Below are experts of layer 10 (counted from 0) of a mixture-of-experts language model. Rows are named router (the router's row for the expert), gate (a neuron's input weights, with its number), up (a neuron's input weights, with its number) and show model dimensions 128-191. Each number is 128 + 32 x the weight over its row's rms, rounded and kept within 0 to 255. Numbers have three digits each.
After each expert's rows: a language model's description of what the expert responds to. This comes from a sample of Wikipedia text that the model never trained on.

# expert 23
router:102140133102079099131097158167151144104071199157164173130113147153192110091133122081104105089092074135066131165150086164154153117190101173130116099156130158140107119166111113179180140105132088
gate0:090167153129148101112143081172140129140122154114073191154170126143160192161121109148154121177065159122075120131136163123162098084118120115151159086173164126176104073155129107144209102147203119
up0:099162184135111164155161148118152137102156146070108179138139156142171131130130123101145144099125112142142108113162141140142090122169117103178138087155132100078132090104075187126151141150185075
gate1:168116127163109096131110105090070158110113144077144176220123103147135171122147145097141069102140133110075110140152098125147142095111199111125064069141138159160139132171101070123141164116103115
up1:098106172115144137142152122168162139088070153049074098174114078060145103145127119171128168138098116161163132161118097102131162111080081155136152105119128115216120163166113133162119079133133123
gate2:139147198162124115158136190132106103147096110188197087101151163143126155117151119124078077133085093073072104121087145151165123129109160156124102129092122102183081148128130130112129110165104089
up2:079170087104158177096111097128134122117074138148112159146146134209079174182114103126096125106147128157121121182137136112127113098134074139119132118143114110069096141107118115202080173112146077
gate3:104161136136097133076136141167127149054121178130146153141124132182133154112074151112117167144135115114109091143098101177109168129090114074111146135162139110087052156122180118130151106086117158
up3:054043122162137082157111110121151088143123085132123084121147135144168201114113124109135121136129113162124107064105193118132117147121096150101055158113131135138165121172084106126173161173142141
Century-decade prefixes of years and table pipe separators, such as 201(9), 194(6), 198(7), and | between cells.

# expert 13
router:125089135121110062122078138122141150164068174112144146117146107093130173106145102072124117109076157112087175130125120105098110146191150116114119065155189154078083162112092128147115111093123121
gate2:158078113121118100140138132098144086121160139112109105123121134150079120155119135071114139139000060124131132127113125131136166140173121149087116102132119178160160186067087176095096102128173048
up2:135150145124119133082150124149115119137165082135117147192085107086146162095161118170134118089246153165112120129111181094099116117102167085173093160152104115107121083117157108209134186168108134
gate3:110144132127145145140133089100147100164075122073138194104198125161113089067093095088129152145155166064152138126128167105150154180111081148194128105123166108175158086157065108123119136181151167
up3:144095133097162119126128120122109199091142170079082152152198059118132118136142188068159099169126142182121129110093053114095120105172075123175144122129114141138094078147136162078112162123140089
gate4:120122129134090093140075104101183169089128131102125091061113061095150100088104121083112109104051169116164116121098119153117140101168146156139176116140142153127148149093068125143140070124143110
up4:079122142115150107047111112113085167131089180112164128166094132072141124133122140146041165135107148108135050129162162177135099119105136164092114081121072132151089120138188128209091119111138164
gate5:190117096113156123115136156143045139126143142172129153132111087167185118102127068142064121136078094133086156156105144131168140187183108120097152134127169137108096118112119183089074126112143161
up5:151174106165168152108129177150095128142132118141135041173116143145143169101136199109166104087105131187089116133138160127096139120146108178141123178139117133130081170122151157127171117115144118
Given names and their word-piece endings before a surname, such as John, David, Rand-y, Bern-ie, often in player lists and rosters.

# expert 31
router:093108117078118122143073170130154123154092145112183086089122139155122155106097105087124115150122095109088127104144120149125143141132197161145134092108146118113120118125066098137163168089147110
gate2:155135119128124104172175161169172160148119158097104111090125093129155105091114108180100128139161109084174092140164158076138143160195147117143118170142165167138123086163098173106120141141078091
up2:137084144129090107154107153130111135109080112093149051078039126128126077093126098083093114126151121126098116153117107117128127117149158096155158097144184129102152063123083182097150091064099141
gate3:153138179163145156126211116063124131129092100081135120040142028091067119125133139103124120117058102165162124118143168060125134157158140115131163104137153101089121158148123128113134148216138076
up3:145159092117048179151131167176127125109133116093148163091093075076134165117186102137133133161082120142101139152093142157125116132172146079152125113155096195070090102127134167127098194164062113
gate4:126177140180109080138153177145130093143203138073142101122133158125153153132120107133121191187094141092126182112164149147118157127100129106163132105101155129134120092172147125110107073087116140
up4:165081111114151136128153158171196091156167141114153113155048074144128145158097112153094153134159112119138147127106110157084127167146118107106054145123122122154052087072159138141163129122155102
gate5:081141096159096084143083173210141114113130142102147114053051120147118130118119127179080171122084139136090127129185129156102122153102064142112120108158152158063172119136150142113146096086156177
up5:100159116160146118128139092126116139165209166119115088154165136089121128059096087127104079134085122134135130069144136126103156133168177146090101125110098179117100110141102151161106133164142130
Line breaks ending bulleted or numbered list items, often after a year in parentheses, plus table pipes and row separators.

# expert 21
router:102143132131149130091112140109171105181106190130154136103109143137127149141149135114065116160112141126172173075119111162146173149155118147086135072167164084132097125148080098149156179119117101
gate0:166091127156092106128133125112129124165125188104121173133147138092119136087096091138135083096151140143192125122142099109169114153161135158112151162113131101133163213184158117168087117124067218
up0:124140136152100096111088123149090138115185129140131119150173115126170101106161123122087139147153083081149168117113132145117157076199151108065120138201118136151157152145180117121161123160076119
gate1:084111137148138181103183147080184142127166155188199163094135150093150142118121102108120139097170141115091113116162203136150092076112144090170104096150125061154099151116110107126083210132174077
up1:171135124046150081103135121162082108166152154135177162097144168172140124145175167087122146146085126092159142148101096149098173081080124166093231162111093169107154147093205160118157105130149112
gate2:127137096140117183133092156087157165104082135144198176146183103142092139100161140145139154146075121168083174107108090197157119106120113109109142131157131089128052152164135074153178134113083164
up2:118109144143096093120082153151128170053088155077162124135154131140168142139171079167121104094157117140145156160128080177150091093105148136165153124061130138113092162107099127097087119091130192
gate3:033166067121166099167088150110090144167139179123107127172127152102110092151174147142087142131106093197177172128113123089108145152144173167144164134122150201144110112175091136098135176094126119
up3:123140118131103195138127077145160146111100092098116099100151114112143139057118097125136103178129099154122133162121150177122059161140161141162182131146113029116153134145158077107162080146182110
LaTeX symbols, braces, underscores and semicolons in formulas, tables and discography lists, e.g. _{, }, \, "; ".

# expert 9
router:151124106095185139102071140086112170126144143100167122094091138122147165101131109109078136146112140101135222166128133117138129146158153166088121112128141165103134126110091115175142139114159145
gate0:133116129106165110121170154069130099129100165097112156141176097130069103107088084104093084049107103166058144164189128122123163158115152160154127128124135154132133149099141141161125109126156118
up0:068133094130113129091145136136108152111111141156132102094146146121159180161121205173098166167150070138223081058126144158128112104110162088155128121114075078097106082124107105150137175159151092
gate1:155173127002080137140119189109085125156113106155123089129142154087139147148120156067143128126094075097100141068084192134081098137098128152128158131183097106153118130111140141097159125208165107
up1:108111094136152143136114111152175176169091166117104121129195184130149140117145111143094177236141137086053128135102150161071113114120138217161142105142137160080155091150145063155141110078137139
gate2:093158134132171130116142172092143082094156075133105154115185101177165125132114107149172170101106126174175157115139160133140149113139102138135103106111013148125079171067126181161116065150154176
up2:195099121093040107122137071142168087142140126158172151071073151116155150126130176097168106131160139119129194110087092158070119170144151093104132116131194118175190126145124152082088155111124082
gate3:125123118150135104127128131079177118074164146096200150164202047108178127117134139224035099111119135153131145139154094148094202091097151112116122178120082107183138096120107153145098187100163057
up3:147075112172105117113146068195070121093089150155144114145159207136113137155136127118127111184121119111115118113141139123094123116158184108141101146134078157096088102143203100138119155123147137
Articles, possessives and adjectives in descriptions of people's careers and roles, e.g. "a solo career", "his interest", "Jordanian general".

# expert 28
router:118147178074155119069080163163179123159102151128155085100080115109186167079124164048103103146136151126139167101126128107098139165166147124138127061128159129098087137116084112168123151157141153
gate0:162117149145137106117147138125106121127068114195121130157087145099100165108134137144133125100150145130104131120080116136151136097102170181092108178117108164116120196155126154130120077166165121
up0:132128130107121136146107057120133090138126186111158133133183145073134154152096166078126132136115115102128161095165077162130129093123130098149149093101126131183121135151118172179147123118118159
gate1:109142117119231178133116138106178093156132116155090104176143147163156158118130161132092182215191183116144135154140209144124130131144100131133095073125107129171144129145061124116095144153180206
up1:146090128074112083106137111168124160128068147118155139132189133168157143130152187131129138116123128111112176143110114088125107157164152117188150111164169124067120092171158182116128127152091128
gate2:090168092130148122161143160078161160082118122182118216123121146140103215106142114193091115173157165202085081142137150135188115104157117143053171154141098124105086145136141148144112130086180126
up2:106133048103149158099131151142149162178144118092107124127125104123115140152112134082160102094102201179087080138116103121185107160096179110110132108111124108182152109074147193141128135134113159
gate3:106073095113047150175132112135086189135098128137134122137174154110076141155100107000119058096144142072118152116135138198152080107121187152088141094098138134136181046188122117139165116104074091
up3:124072159060113148090070137157103175148155173143151067162098157082065139138143124104130117161162099145145164076170156152080145151180127126141130115138116144160168045119151104181130159121115102
Later pieces of proper names, especially place names and titles, such as York, ington, ville, shire, Street, River, Love.

# expert 14
router:099112119085098116109077142148161158137104148107182091080111087153166122108131127103114123154098167157092174172157123134165144115125152149109166111098142102091142075098097144158107168072131122
gate2:102193170081172103133109150135113153146116122105124138142148104111126156133128150105056137134072147114181088101122150172140192109082117117078143140099085134128137115152123110053149081095179081
up2:155143134117144157169123094212076151110159159182141109127167117167202197141086074125150070145138119119165092139157146142137138142109117150135146080088144163180086107150140151111124163138112086
gate3:145080169153172141170104127065140168117135120183129098083092107117112124155101133081090067091107103167055103165130098167073168172155099183128127147122104028099125099154100096134172144090100145
up3:155117069137132095102106102184134098159156164135123223179186122124092094078168057097183123122156173171185149113142106111122120099126100139142111166122196169098142137112171195109130149134101106
gate4:198150158091116134074127093101150068048129120125130130157210102081083170090164125127139139112145096130094138149129133144078091145093128115136133127161120158122209114169114127138126117096168139
up4:122140156136084125121071152157162082108115158133107103149160136119091106099126148126152117098151106156124173124124189101149086132162137085153101115140063106116134069104090158142105124169170107
gate5:108136086093122072113152107123167151096117058101166161086139155129143122131115092177137097128160087134070109095180124130131116106116112113118121154082132143151193124127131137130137118106184097
up5:179165130081089084104143142154159123136092161121045235145122130112153119139132151100090164097116157098162142069135101105101118050108182116114128137142157154086042130137172126142111146115173095
Prepositions and month names introducing dates, plus dashes and parentheses inside year ranges, such as in 2009, during, October, (2016.

# expert 22
router:079100168137111139049141113182150143157144126087193125143096159146117162095131123091096062122154092172132110119116170142104213126142137137088118112105154131121111117142079129122111155114135125
gate2:191132140149090156157073120177101123132156091141058071095129108088126126105142121200103161156079131140154179155169173117131218104163150163134198125159075119140141163079116128124158142106141108
up2:143138159159119070147114125085126124113175117146121115131126097136090153122147139185087198094106089118115104140148131130179159087155150143123150170169120114143152100093063167195148145144147215
gate3:128115158147095160133070132060121113119194114140146074101143107106093063119092128134160135096141085192182153163106152173136099124122136092116151128089141157098108083116151172153129119102125188
up3:124045141156140149160116062096090100118066093056156134140136108101120099128143223139082123057171135129147126113135123149131129144123153080155066127092154188184185187159102138078125161127161152
gate4:150106128175142087056139099119118118153164104094123159158132129117236098151121195192132092149081158140102170176173158133116192113182162078124121063132088137122129162119114155132124125101074169
up4:142096173118122119092143149179184161143140081135097147102096163150136133127137121150112154145121121139179128192119130140100147094129094122157162166155083113144113066101132126120073142169137086
gate5:142129123155054080065138145167130154135123142142114161150181113122122065166124120106182071141151114207100134137142159186142193132148163188065155126102065122152109092117169121178173099089160182
up5:101184075064089152182112139052098147120109092105162073075110127131130155176116131115167136068068117060076095100128063083146086173098125109121184113180131161130147137097112107084114126132152087
Commas, and, but, which, who, when, while joining clauses or list items in running prose, e.g. Long Beach Airport, which.

# expert 2
router:090127126082087119100094143171137152163078213079141125100127135103157092124102117090081109117146115138160127112127091149115133168162133120085109107080150158110135123114089110139150122172105087
gate2:065177150151159110122137096139108108126105124126100089119143110140124150069087105145097134166165132101127055107177133118147141137167092143104153081117090081106106129145111101156145107176085147
up2:143175105124092176146123114098145150118108163137121141170109094117133150160187131120145076124157066114196175113155053219199160090192159114128131113067104151151118091158129169104089090110140140
gate3:110127175144112092117143147110124164145114189077154116140181094143120093222138150114119169099160082145158139109071122103087069108141083132155097121136143109133092131108091196141140155171153111
up3:062151102150169122154144166146079166167128105149144143130106172147110108135130077175133147122178142168158074127152170076100126095121093173163090136116102124143101153111064110166159120198144157
gate4:138116156109127131123149195134140175122156075124157133071164093184153167163113156125084062180087080103093094113079170167148126194094162085115094121086131048081133144170140132093132093107062151
up4:104154087118077100125117131148104114179128153092154164147144129076230109120084165099127120120058149068156132118075150166122127078126131094129129150050148124118139130118179118132112103112120121
gate5:112151125098140164147160151136154123086167196112141095078126124094179115136099110129093130129103130105123125067044189132169136172088162092157113096070092100151107103127065134139116115135078164
up5:107138125100133140087116142132087139158177127129083107066079152130163127142110125167143148158112115058086146100093119185130144113157111124151108140127147205137101133097071145141128119104066157
Capital letters inside acronyms and single digits ending years or codes, such as FDR, IUCN, U.S., DC-3, 2024.

# expert 15
router:075125118131088136095083131113101106145128186040162124091104162161097104137089164110103112163081102120089204141142132100088112136119105166106140078088127139051174115148097117164147141117094116
gate0:092107155125156207158147127057097130115122166071154067160084173129112110173149149086078162098049124125158132101153149089136100134099131113106163115069126109134145069077179159111204185125156151
up0:167093148076114105157089111149060114138113114190148103125124109092130166194148153121193130071120175120145099102121067180164138144192136164075124177077156150199111100057148136114090109081103109
gate1:136118158104130120149144115146166151175121150086147083181082137165089098108144107101138130158190113121104210142127104099192136129077128190111177128108131065120131102112077155091119185113139153
up1:137130126168143097186108116105116157198079124155128141184120132114103153126116210122186125137106080171151125114165138145140148113125125137216148117145132208122162128104094102098120111139136164
gate2:165079162073147125162111105113153163146138156064130169075114079110102090064093153146100109099175138167096103126119128101160108119128117134104173166119121118175120068151113136159119115090149167
up2:146132144102098184147127106110183154125120144125203082136143096123153137082078084177053217148121187158131189150131137146164164139133109029159131093154205119104113122078133108143152123091113111
gate3:118119177121098171094195087156152084085047160085120102092118122109080110124181106116104183082137149174203113161119102065138087122149124117129148145125150143116122115132103128122166182195117129
up3:107131092058144085107157104118112070135141121094138108123181119088118125125137138091111181089112111131142113140145051068151123119105147105162096124078119115089107117127129136152160159128125092
Short two-letter word-initial pieces starting capitalized or foreign words, often French, Italian or Spanish names, e.g. Gu(itars), Or(leans), Ma(o).

# expert 4
router:084094144138131135135137184187116131190098151121133103091076095103105133103100105067141123150167142113125189133103101132082134108174087100118102144144124116138067169124104077144115184110163119
gate2:061097142116153106193071132167100160107137154135135189079144087107144098094117061089156099142207120106125161107095143086145099170164105133125192170142106115145123130119129114185141199137218172
up2:200067115078169160079153106144159119121133113137128087117102091143116142176176140090049147072145162117081142090103094120120127123142125143096100130117112120123073159137140151137157117104109116
gate3:162142130129160046163082125209091148131059138132161130125072061130105135110122133047152134122154152167141121111172136111114134078101117072153088141113123134091103154171106138194094161144170152
up3:148128129065084118147107145150127120089154167157177116157065118194101136133204158128179086106180095166102145107143146171117144068057083116128123101157146122122090169130155170137133123129139082
gate4:111114134085116106127111146164104153105116132135022084165112107172147151165156113116106095094113112157145116127137105151123157149125153054154139123068085171208059173112108086095097166111220126
up4:159128177048136115082141135116128157173092100096121090130149109177129141201115130130102062186091143127115138138066106121134135182062172164189168128140143137141109145169173105067064154159191100
gate5:130145092146152143141086144202165141141080153104189147113175146124178109105121077101157142109123151111112126167109136116179098107067139086099173109081125110185095153120145087095163101135098132
up5:099116126173157144182049176169170129136067111134181138134198141174176082142130133062126093158144133105105142126107144137103125143111104130134114105125146173162080116129128124130150092147135152
Sentence-final periods, closing parentheses before line breaks, and == heading markers opening or closing wiki section titles like ==Aftermath==.

# expert 5
router:114132155129088091128089145111158165113133156118102170121130147151136110053148095086150087151104155090103109157160156092127177162110130163118068101175089172137042152146101071233151135089137125
gate2:133164179087137071145166129054146116087169138130082151137093160169087155110143097106088127136156065094168052147108134090138113135094122092142076157180108158166095122140130168158110128130174127
up2:153170154174159161116129157129144144108153077137072125177113091131082154130124120131098168165083083079146131105127141099140183107166069135055184151103130162160145170155053187125100155167152149
gate3:104131100091110104111115078107195134138181156103112144081141069116137170122179125199146111153055114130124127128137112069119210137143084153168119118107091122152086160130120161080158132116121136
up3:111168148131069108123155113146119098069088138104111205168118115141107139109157158104175112075120133165142104141159086129124181159095157121136101133113122131106114149141113147169076174074139089
gate4:137137139176110112174121099171131188085076124138165138113148124136105091140070134189104090120120104167155050171156160148107163164118167088070068146148107169135105154165119163200213138075165114
up4:138114125155175102181123168101107091150129116103121160153133102120119085088092094151145109147046081117123106183141118092081142144133148165096090180118098155145157128117111094214167112140140107
gate5:113108173156153138105137168090138124097155113159097104120118112106153072102119134120113139149173144124145135103122158101085137143142101168167100126099077190168087108098169117130091087139114096
up5:111081104129171093098125141083079080147145111172167124136104098137083125086141126186100126129097121081164101118138132143137125130121115132187109226079088119146123116137118112086105108117092074
Finite verbs and auxiliaries right after a subject in narrative prose, such as was, is, has, been, became, would.

# expert 25
router:084150148154165099071084150155161186156057163141139168098114139153101155106114128109111120145068135128150161117116095128121147167165154125116159084133167136159129133108091122133105163121138105
gate2:089102120130174090131134155153128097104057189186132119124098089124151169146123122096095165166162158051201129142128145110122149129174117121121117084099098107148138110148139130169091123095141197
up2:088097165126132085123157138133164079125121132132166128178129167107135087131142144078087155097074156131142129144071061143103174128125108051124167112134143162149160067079170153092132140167191143
gate3:149087132120097136065151091077124146058063127175110115129108157133190121107155126126134129145107136101109176115124132181195121141158179176171088095065182136184067109063112169092130106136128127
up3:096150097150123151058099110102175126171093132144152108196119142156124161098145154107108148037168106147105140114128102156109119156123111114151073057082126179092187130073070146119168128097143113
gate4:075168088181129141125095138116101099106129138146113145106168105117101181162123109115182170146122127125124123167139143103101185155124143146087203065165169181162087115146126112143036100116212124
up4:109132103125137206096134095077129142094137162127088136159177087158100071091179098137228148115047149098150130093119125083127139144145177140065173094135147207156136103149099133135116133116125184
gate5:148098097146141154077110121172113195119115146123111117090099142103146120110167093142123102205116085116093129161095093140142135106168070150153105151110131162132123124090089148122125114104140104
up5:130100119126130113138140135074075119085110112100089140147145130101100110138110125139119130107146110190075088080164177129113116111108078138158128088116146116118106107103154085143123202211110100
Digit groups and final pieces of numbers in tables and prose, such as 000, 500, 50, and units mm, km, cm.

# expert 20
router:076137104096187087149126133113120131127074219087109136122074154138144155126120156108089119100077141134107166184108117117115156134175143163044089063147157096115096136139115088140113146113176126
gate2:214167133101131126148075096111084091135128151134138165122148114155159059093135144131137148130188130098187163149075153060121120113073113065192142150100172082204162109139162118138076129186118118
up2:135162144118102105153118169127131122132095109103150104043104128105095130129108149169133110160145139140140098096105153189104096143125158128158129145163084121098089086059151144157156152090095139
gate3:171133110060171122114119099110154151176158137110091149086123168162125100119166106070107132128074124096165134141113104106152175116105136088147101088174099122117135161115121130149113139114212064
up3:155146149180131182193157152163108098119098159085121131103087143142117127163166129194066150179077118148113147135140093141200107164145074097137137123086143132082166103086139168159111108137092131
gate4:083145214087112138145137104108168136093183098128137099100080114114094146134084122113150074168068079124085172166106127144128165138125138112109147128135131079152162092084131096173071118166161128
up4:139107111159079069102160113129139121169140090166085131136079141178076098102095159117111094065090121175059128092127132158179148086096092149126173069083126052092151118123112157112119115133097179
gate5:099128192124144105113103112149135072178137144077158167204128081181166160176116191106147089141104181135174123129129083162133169058131145129117152155136089124124117174124124152159065080095128141
up5:123145134093075188093093128128099093085083108150108140118149136144134138102120107088121088165048137128136168118097125133081150153136105122089081161117087086126148111154162159109119119138139138
Multi-digit numbers and decimal pieces in statistics tables and sports results, such as 13, 27(4), 117, 4:00.40.

# expert 12
router:115080158154111077085107154144143101134140143105137110091128117167129147130104110145046062141129069154118184094120144169135136131169186130067136097130107130114108085110092118157125197115168141
gate2:069080114147114152124109113166156110115119135087130198062108104136117187075112194132107113133160128140092108143127127202134124139102088134135090099147132165088062184176135130113169133118154189
up2:114108115082143171123087133099137197107145153123168091026143105116137122137200120126122101091102139150060062075110153194123124117092129064154096140124116112164117172085142132107120095134098180
gate3:100057130153105101160152099196088176114146141052096113093147089110092097133120130116089122139124153186174145149139152129120122135130148095120146114176089153140072136141084178170096144148065138
up3:145191169135129151124115094162132153206144084114083127138110188129170186094135187143174128129138116139133115046175160162107114118086164117114159091153151120107121134112153098141114186085107122
gate4:156073096106100126108146129110128114160136136085138157188141148092096098166180162138088081156138090113100121120091165116146161142067078079165159043152113123117090166164138141227123163118074153
up4:047066106147097151103181121032080060143126096095128125078169140094155041149180156175117132153097141115150148104108156161085097160154144164126183094149124134120076109152122140179069103138137122
gate5:096105157087087109096123167085127166173182110143134178078118179131138101103135161124107147189173123127111157156165077130141152080099138196074134159135062084169092072127148122163128151157114156
up5:119158092056137123106144120119087150138117175077134152073102095121137102173196159139099127143093112159136193133163096163150101134170141183154101124149145102070089135074128117167084134133113117
Prepositions and participle verbs linking clauses, e.g. with, such (as), known (as), founded (by), included, produced (from).

# expert 1
router:090107165153138125117100181129175155160154148140122124136124070111179072137125138055125106116156159138119175129133142115092133149214171118086096073118194127178101124105134104135103121092123152
gate0:123124163142107107120114142164164180076121111212122098140105116120156122137147138121094124149160176061116092069111184134141113118152146158066091092205085119131196149101097085159171101100108154
up0:075084126087110116141176148117143143097152145125113144143096125086146114165131133125147149178141136118110135115143196157122090077133111158117083028116087120142147132147146110110162125113141075
gate1:075125175091127149105071123104101152123088141123134118195112167161083170097128127142105180107084168117087151030132159180121105144162092102074145148135156144108108178111120112114110133166164127
up1:124209123077118134144092175167150129098121106115135154179073134103153168118128125149150135124106114107153110185119161057115114111096177162117169164118126079114092148111065160173119105136136124
gate2:097133105146143160083140140144100129127193128076183077158026121088188160185134117136064126105081163063096128127143092030104116156136112172103150154131154137171150135165148157145178101115082129
up2:066120136217106156172133159073117122117132187165113120127154116068057110136093068144114096066121111131101143153109144163084102087068105131128111102128110110112089095135125097143070090124107130
gate3:081129132119108069142150193113125165144121138084090124176098106122107176141129114163125134123119135056175175151117134135144110090092136115077127135172196124166164062131097111135109149093134126
up3:144133133147066132086066147122116136200107120147076163113101139118094118203119143127132091195076127127131096091141073127088153174083170157118132162190155114116119113119137156141153090162164116
Mostly table cell pipes and the preposition of, plus for, at, by, between, in names and phrases like Library of Congress, died of.

# expert 26
router:144117158131134137095078172123163130161110186152135090121153114109091169115121155110100095145128111118098134141078130188127172146107154167128110070158174112150093118134116078121099140127147140
gate0:094115139114140110092121107089096095126138146092127086116136111152131092170088153117103118135169126142117081132109131118148119125117135182143151126110167095124105162129082130170080068187117142
up0:141094143126146194148044126119142163133121178120164115138168164168121105138138105124104138160095098141127125125084107115163122141146113099166113150146163105143237085149159074165090175080210110
gate1:093137172130129139172105094167120120137125076134064185170138087131158147145106132130153132167106114107084173095115151168144165195123098128160118086182102150152085120204108172142168109105181150
up1:123121175126086155103069088112173110102146138119157135122103075130179170142121178110091112120099144143153181164142208155117130117156085105170151110110149085155144115220111108063062144223139123
gate2:091152092121168123136155119117116115192141066145166162142129091093112134172064147200154063138103113165074135103109148159106091126128149194090114170098110129081138148187113057160180165125172144
up2:113099127102123183153130113093138093147076138109194124181164044164096170108129179163170075207071140119076151087131136096112158111208087135149124089111109097124090145155106127130199099102121108
gate3:117100146063068110187160089145162136093081141167145107100112102123119143137081140094116126151129103133147159174124138155163157130120198110137122114123111147152075102125143102133120144114085152
up3:134127157131169130099182157088162100122158162136117117087119104109131130120126091172204100087140125123096116125101144146154149166120109088128154107064159112189130073057103193150192112137095131
Middle pieces of uncommon or technical words, often biology terms, and apostrophes, such as car(apace), l(ac)unae, pl(ag)iarism, Joseph's.

# expert 27
router:138126140090121125103019160134138169167117165093120075101112134144122152113153140054138109130103092148118176087162117104137124114164162105106166055141120111111139153124137103126122217110127103
gate0:132135120086113116078158149145152133141143168089122121118143125128142102098141111159100063100099081144117146063135148106129102137104205112119094103153113101126182130190110154144109178128171121
up0:164116095114095149094096166177170129096163105119063141083198101136160084126136159161084117118128184096153161103079084105182174213103139130131053086131179163120143174140125168161121150153132148
gate1:110129142151114105110119190115180114100202184159140045153145112172116150130144129117165125157065188151103106080125127077217134139133150194111133095092136144155138085091153075086139181147082111
up1:152085115116136092148108089160169118143149135094105046164148116154111105127145135088098171125094186093101141155142111095198084144193122171169159091188141146073134101114133129122097110104134142
gate2:210095097072148103143072165156125127120186123073159095128085107137139191169117137081158121032092133109113155143164102087125131116096174127107069107100094121155144162131163146137153173122107108
up2:156162077115106097125046152105101156054120164138160097123157143160157149145097113107175101136110083167170125061104087117098135091168083107163152105088127108149119151152135109138174147117099071
gate3:125102091134131096163165134161068149083096118150090105151101091169119111165136157153191128084115134150129158100141140036169159158134127116077172099153106115133156117154161150130129147139146159
up3:074132166164078143141161152081152179173127114143105093088146067147148150143131177114094156164138155162096127128190133105142113132114087114161076204120141134142165103139134095135158152134141198
Opening pieces of first names or titles in cast tables, credits and lists, often South Asian or Japanese, e.g. Har(priet), Vik(ing), Li(am).

# expert 0
router:092141114080100114087100140099121198131079115131095146061113062121175123088164086092122099165124118084076128115110080132125155141137144118122138121125172140120092156142104116205116140082173167
gate0:143175086128127120116120116114101139064091128143145132130163101135186101157141126141141081095145228183132134153153174107150120150088110176200085113126090096078155111157109162093147159170131133
up0:120125078080159142158087125102142139151105115161139120150103127104138098152184123057119135106140140096117101167148112128117145199150088153100099103118080111109130173141166105114157145153093148
gate1:138132146094112181079131124130133112149170090131119129146101094143180131104195190162097179125158091137149146110126147166151128156156170146129104255127069123107132137161128117135106148078107139
up1:175184089096079123141149103163112127088142159104115150102116135104057064119097053053174167170108099158137142123150106112160158114165101140113151133077166108126151109124166161134100104135153114
gate2:091100120135126139163159141130123168145111142187115116082111127144096150146142143087134097174159151116129152140168120165083158108172130145142119148153134120053143098145084097103161154127131121
up2:207122136139170107099091115112118116119171122133185179188149165187128112079129139139093155102045138178091119089131135114170072120106108099100116127139150156150133147134072098105115176101150115
gate3:142139117140163142120124161123103070106144162134059204207176107159110086164156113130134113106077043134099134140180089150112113108094144112101109121074182132149090176126103128152131140134171165
up3:113147175124111137131139126166159071122102113082133094153094114154077136226094139112142097136072133154094150143125199089157163159081186100165123100121123139161104106142113130131098163181109055
Opening capitalized pieces of Western personal surnames and place names, such as Wil(son), Mc, Ber(ridge), Ed(monton).

# expert 24
router:137135154122091085109092132126163152120134154101154128097097145132151171056133082130102133179154153121152154105086134090120136181154128133111144083150152130121127103161112108149133119094114177
gate0:126112106100094123149120164134128179103152067097154155142098128121137170132148152165141138119159158124138055128179159124185116161124134099117154125139149160142075161102131130130122149116108083
up0:142124121177119135109152103076124112187136158124145061116126134166171084166101117113141135140080113142097138141117186124129161096093130105135166096123080103118135150125127116109145105164142129
gate1:101127129171170158156072150143116069171129137153138166142138121150119142173096178132183127074103134161125143107147069091129134057117121112094124157094143106075152136080143100164128088120146111
up1:123075124046165162155155128119152119177149144126135119042138168108160100096153084143099191130125039088136142138100047098085128147085126131124161130126134128108122083141152156088100100159109192
gate2:140100168172123106118092067124131160096102139091136165189081093114138141103156141120141097110177076145093188127121172188166109125123168098137155178143139097128155065114161107109119100076046138
up2:134092097123129058104153138169154140155111154119133079118172090114193148113119180094134088145089110158094095105158110074109139154124122118099184101155121132096116151113156056150134158144142155
gate3:217137100121110115100150189141060123121155146113162153121110146112160139114156056137106106136148146084169113090161129114099136135121133147116155146140152135150124131166058131156140163135170162
up3:163143136154066188126102110123092191096141123097128182104103192129127157115124204116091131106163156134100189143129101189164134126166128175195097147113145116091119135155184183152102139089113168
Middle syllables of non-English names, especially Slavic, Turkic, Central Asian or African, e.g. Abub(ak)ar, Zá(v)adová, Azerb(ai)jani.

# expert 30
router:110101154122138133086076121184136116143140186072111149109084133141164143124094112140063103074150118145152141095082148115099169099150108192144133093159155106151138149091080143163163100148114163
gate0:118078130140140171098117131109123070113107153104113147144183136161177142178099126126097124082165064158129156132095112092135108128148126154112139109104123139085080139111097115118150136070069135
up0:153158134073123082142127114161112168093158153106121143094188160095114133130142145135190099137115138134082091095120139133119134145151126129168177118109152123142146143186083106147127159085120121
gate1:110175164076129159124120151097069106151101129159164057117132143141112125175156164095116144104127130097146074160103180056089148146154157133189127158102111091109087175149127136162136161149115109
up1:148125139111125137161056123145131117122146144192137135138082114121117098215144162122135109132116084142155136173144106119075145153099166163165175141170140111149143101133190095118106115158166173
gate2:115155169117113153099140148116138192144130149081148087127097197173183134174116076165109122102175135215059154110108106133090061089187110121169120074118100171141154135079092145098145087147130133
up2:138116067143037112101108149117192117161148112147113136153155160094154171166121165134101144122087121104092115076149137112181153153149069199091133088130082120099088128150127198127098131129116105
gate3:095110144156081095072135135066133119128176088112145171149102093122095113141106084118142129114085190075048106129073202105113126102089063161084132134160129138121166132077122193177126117154107086
up3:109167093129129155099171145105132146057115171122116107141157095132155181139117084127124114122137107073130165177068120086131103121078111199168111089092183089104174154161160201145122114152136105
Final suffix pieces completing a word right before a comma, period or line break, e.g. -tion, -ers, -es, gu(ests), charact(ers).